{
  "d_model": 192,
  "d_expert": 384,
  "moe_layers": [1, 2, 3, 4, 5, 6, 7],
  "router_score": "sigmoid",
  "vocab_size": 32768,
  "rope_base": 10000.0,
  "qk_norm": false,
  "init": "normal",
  "init_std_o": 0.0,
  "decay_shape": "sqrt",
  "seq_len": 768,
  "doc_mask": true
}
Below are experts of layer 3 (counted from 0) of a mixture-of-experts language model. Rows are named gate (a neuron's input weights, with its number), up (a neuron's input weights, with its number), down (a neuron's output weights, with its number) and show model dimensions 0-191. Each number is 128 + 24 x the weight over its row's rms, rounded and kept within 0 to 255.
Before each expert's rows: "raises" lists some tokens whose logits its average output raises strongly, later layers aside; "mostly gets" lists some tokens that are sent to it at least half of the time. This comes from a sample of Wikipedia text that the model never trained on.

# expert 3
raises: ",", "\n", ".", " ", " in", " and"
mostly gets: " it", " there", " she", " species", " story", " project"
gate6 [130 116  98 120 139 111 131 137 158 142 139 113 111 155  88 159 116 103 148 114 101 155  98 122 166 161 134 116 130 105 153 167 115 158 116 108 132 115  88 119 130 113 120 135 148  67 176 154 145 168 163 130 103 150 110 194 104 102 153 131 126 106 162 131 139 142 147 157 101  89 105 120 122 149  91 170 114 138 150  97 110 101 128 165 123 132 135 122 131 106 123 156 126 169 115 115  92 101 166 169 139 168 154 157 143 137 121 150  91 141 126 120 155 138 132 182  73 148 153 102 162 148 142  95 123 186 124 130 123 154 108 107 102 152 101 115 119 133 160 142 140 138  74 123 134 121  95 132 141 119 134 134 122 104 142 120 106  95 127 138 119 136 116 143 114 155 109 123 135 179 104 128 120 104 120 109 130 118 111 102 108 120 136  58 132 122 101 157  87 134  85 117]
up6 [128 119 152 146 113 121 119 113 125 143 139  87 110 131 133 160 161  90 108 127 131 137 133 133 131 113 151 119 112 124 135 137  85 194 110  99 137 141  98 151 160 142 117 146 180 120 129 158 126 111 119  96 110 112  95 172 109 133 156 113 161 118 162 132 155 112  85 135  96 102 116 149 118 152  75 124 137 106 127  97 128 130 151 143 140  84 116 138 116 136 125 149 172 120 107 143 125 150 122 178 120 134 103 144 133 144  78 156 112 142 118 117 154 168 101 145 114 169 141  91 158 138 140 137 134 163 105 157 119 166 127 102 118 155 118 145 131 127 139 114 173 130 110 127  66 123 118 176 114 115 131 121  89  99 133 165 126 112 123 114  91 164 118 144 123 131 132 145 106 198 137 164 136 112 120 106 162 124 123  99 123 149 168  78 168 142 169 113 115 114  69 101]
down6 [122 102  97 159 172  96  96 126  99 152 158 127  96 134 160 115 113 123 108 111 159 123  73 156 148 178 169 111 119 131 120 125 139 124 117 135 129 174 141 106 128 185  99 120  98 126 132 143 112 143 153 103 139 138 123 130 109  76  94 152 144 120 104 130 144 103 150 140  86 106 122 135 126 118 147 146 141 114 122 149 138 104 167 146 109 101 117  90 146 163 138 143 109 122  92 132 138 118 131 142 149 121 127 131 113 145  72 108 152 128 119 174 140 139 132 144  93 176 144 184 114 149 159 130 109 138 114 123 102 121  72 144 111 134 133  60 121 117 131 145 123 142  84  82 136 126 133 117 101 103 143  73 177 136 127 113 172 100 128 108 131 130 164 123 130 143 158 122 136 100 141 136  80 145 167 107 143 159 125  99 150 137 122  90  96 141 115 101 138 126 129 170]

# expert 20
raises: ",", ".", " in", "1", ":", " and"
mostly gets: "′", " MPC", " JPL", " LINEAR", " Spacewatch", " ·"
gate1 [142 173  95 135 122  71 121  99 108 184 149 146 111 136 104 154 107  74 154 108 124  99 142 123 123  84 108 107 148 102 129 109 102  98 149  98 145 139  82 129 122 158 127 124 129 139 143  86 144 113 162 164  95 106 103 131 104 104 142 178 113 118 104 158 107 164  96 122 124  88 126 157  97 154 144 154 122 137 141 148 126 118 130 127 142 117 140 111  99  41 119 170 131 145 154 116 107 140  95 100 117 124 141 153 113 154 172 111 109 101 115 121 163 126 139  93 139 126 132 134 147 176  88 130 163 102 163 136 101  77 107 137 134 143 148 108 137 106 106 135 123 125 124 106 104 135 132 169  93  98 105 101 137 148 134 119 119 114  90 116 121 124  97 135 118 131 112 112 122  84 136 118 132 187 128 128 150  93 105  96 154 126 133 138 140 150 127  80 133 115 131 126]
up1 [186 130 135 147 130 151  80 157 120 140 125 144 120  98  87 141 141 176 142 183  90 125 108 110 111 148 140 122 143 116 151 126 110  93 115 140 108 113 139 123 105 133 147 122 131 149 120 101 110 149 153 145 123 118 148 122 141 130 117  98 131  91  97 133  95 126 141 107 125 125 138 128  65  97 111 142 120 100 102  84 156 118 117 156 143 152 128 114 124 106 135 150 156 138  93 208 105 128 142 132 144 139 128 141 153 146 162 148 142 132 155 153 127 172 155 110 144 108 130 115 121 123 115 156 119 156 104  75 141 133  89  94 155 129 116 187 130 127 131 146 125 118 163 162 133 117 117 130 142 171  69 129 136 129  75 117 122 105  98 104  93 115 152 145 119 126  90 127 113 122 141 151  55 152 150 146 111 145 158 144 163 134 169 143 128 117 101 109 142 133 127 187]
down1 [138 135 115 117 112 148 171 162 125 108 139 119 123 113 125  93 137 124  85 152 111 154 143 111 157 114 164 119 173 153  93 167 128 151  97 133 109 127 161 135 105 170 162 128 134 128 156 135 153 184 108 115 121 145 121 128 165 165 159 180 127  97 143 135 117 116 154 141 110 120 121 134 148 109 160  96 146 136 117 111 111 109 156  94 129 145 110  87 107 150  94 119 140 150 132 133 143 117 132 156 123 158 100 110 100 121 151 123  93 103  98 187 143 186 109 133 122  92  83 113 132 142 115 156 114 106 122 137 119 134 106 162 118  56 133 143  94 151 124 156 142 153 151 119 106 176 133 137 162  99 149  95 119 144 106 154 130 143 126 147 163 132 139 108 132 121 134 150 130  91 111 143 122 101 145 163 137 151 135  86 121  61 137 147 158 119  95 138 137  92 179 122]

# expert 15
raises: "2", "1", "4", "3", "6", "7"
mostly gets: " pandemic", "9", "0"
gate1 [ 88 126 132 123  96 124 127 145 150 150 124  97 168 105 131 138 127 162 137 111 133 131 169 161  97 120 128 145 170 181 137 122  89  91 160 160 147 122 129 167 158 124 179 148 120 134 152 139 152 111 147 171 183  98 162 142 136 112 135 173 134 163 156 142 158 152  82 141 148 138 105 140 125 175 132 114 147 147  96  84  91 143 113 105 132 196 131 126 149 136 102 153 123 104 121 127 122 130 100 158 136 124 129 120 116  69 138 159 181 131 139 150 150 140 124 116 124 138 153 104 137 139 132 152 160 108 126 108 111 133  90 126 141 102 110 137 140 115 113 128 136 156 183 144 141 163 133 122 112  96 130 186 123 102  92 116 161 148 138 140 139 112 148 115  96 122 117 129 116 144 105 146 145 153 127 175 176 148 119 123 142 159 144 132 147 119  88  85 126  97 111 137]
up1 [121 128 102 111 119 116 120 155  82 137 145 175 124 130 106 116 138 114 124 105 141 149 166 158  95 128  81 142 138 113 132 111  63 113 129 123 117 168  95 162 139 133 139 130 157 115 123 144  87 114 138  88 101 157 162 125 170 132  85 129 110 123 134 115 101 112 122 117 155 155 113 128 112 133 142 127 140 137 104 197 125 109 134 148 165 120 114 121 127 181 143 148 109 145 126  99  91 114 161 155 137 159 102 131 114 183 118 125 120  70 120 163 112 115 147  92 116  88 121  96 135 125 114  97 158 141 140 144 139 136 125 137 175 116 128 169 151 117 111 132 166 111 142  99 128 129 131 130 155 102  75 110 161 116 136 123 116 135 155 148 115 129 120 115 120 147 102 157  93 148 186 148 115 109 120 107 131  91 146 134  80  91 114 111 122  82 143 181 121 178 147 137]
down1 [116 134 145 135  80 100 140 133 137 140 140 156 114 104 104 164  91 138 145 133 155 150 110 134  57 150 150 144 109 115 142  94 149  87  96 123 116  99 121 156 114 152 124 107 104 131 110 134 132 137 136  89 106 135 103 113 138 137  95 170 149 158 131 142 109 116 112 108 122 120 117 121 138 127 117 112 146 115 163  85 141 145 134 111 126 159 165 136  80  88 110 136 126 103 135 140 110  91 127 103 122 119  98  93 137 110 113  98 147 140 161 128 138  95 170 147 182 138  98 128 140 131 101 115  81 141 127 108  89 165 140 126 150 156 125 110 118 107 137 110  92 136 112 157 126 130 112 181 128 119 137 127 145 126 143  95  97  47 138 133 118 129 147 126  90 127 155 147  97 115 102 119 163 126 162 117 177 116 225 112 102 107 133 136  87 129 116 123 138 130 103 145]

# expert 10
raises: ".", ",", " and", " ", "\n", "-"
mostly gets: "hes", " Rights", "ی", "alon", "bra"
gate0 [124 131 129 115 118  83 130 123 114 110 163 142 178  92 170 122 120 163 120 125 141 144 107 168 102 117 164 109 156  94 149 129 128 155 151 103 127 158 124 129 113 134 154 164 124 114 137 116 129 159 155  85 142 146 138 107 153 145 139 137 140 118 130 150 135 126  82 113 150 106 134 135 126 162 172 126 113 154 146 147 146 146  97 130 154 105 165 183 128  91 116 142 130 102 116 124 139 144 102  93 126 129 149 168 153 132 155 154  99 132 158 124 120 130 109 164 179 112 147 142  87 133 147 117 114 108  83 123 135 152 147 172 117 150 123 140 170  82 135 147 153  95 135 162 117 205 104 139 148 102 182 104 119 120  71 100 145 104 125 130 125  94 147 146 137  90 132 114 103 128 111 130 148 109 183 130 135 135 120 131 155 159 166 151 139 127 139  90 164 131 161  98]
up0 [111 139 128 153 127 132 166 133 113 176  90  94 104 168 100  89 110 132  75 153 102 142 101 109 150 150 118 102 136 146 109 155  81 164 107 112 107 119 130 120 130  97  93 100 145 153 150 161 140 137 161 166 135 128 133 109 142 118 138 130 107  92 182 104 123 103 123 128 123 120 116  96 123  93 137 108 147 121 111 138 113 142 140 165 114 188 130 132 104  86 123 120 120 154 118 153  93  90 169 136  81 157 164  86 111 111 128 140 110 106 113 138  99 110 165 128 103 177 140 117 160 121  99 115 118 125  99 165 134 146  92 107 124 120 128  98 132 100 133 114  96 146 121 149 149 152 175 123 142 120 102 127 154 151 143 139 134 118 101 166 158 134 129 117 159 136 156 186 124 127 169 149 118 147 109 104  96  88 121 104 105  90  95 127 132 163 126 100 146 143 132  98]
down0 [111 135  97 128 114  96 154 150 131  89 166 146 142 146 132  92 115 139 145 177 163 156 162 114 165 143 155 149 131 129 127 158 124 144 136 132  93 161  97  83 128  92 135 168  73 131  88 118 107 144  91 109 170 101 116 128 119 171 101  73 140 112 122 115  63 128 105 109  86 103 122 130 121 110 108 120 126 181 116 143 121 129 147 135 156 138 117  95 119  83 136 152 126 109 105 110 128 143 149 138 121 143 108  88 126  86 139 104 166 109 126 156 139 123 130 184 119 157 125 145 146 146 134 130 142 157 100 162 130 146 100 179 129 142 131 118 138  86 143 129 134 155 141 154 130 133 186 128 120 164 118 129 156 156 109 114 122  91 111 122 115 148 124 148 108 138 132 154 147  97 150  83 132 125 136  89 106 140 171 120 117 139 124 130 166 141 163 131 162 130 123 169]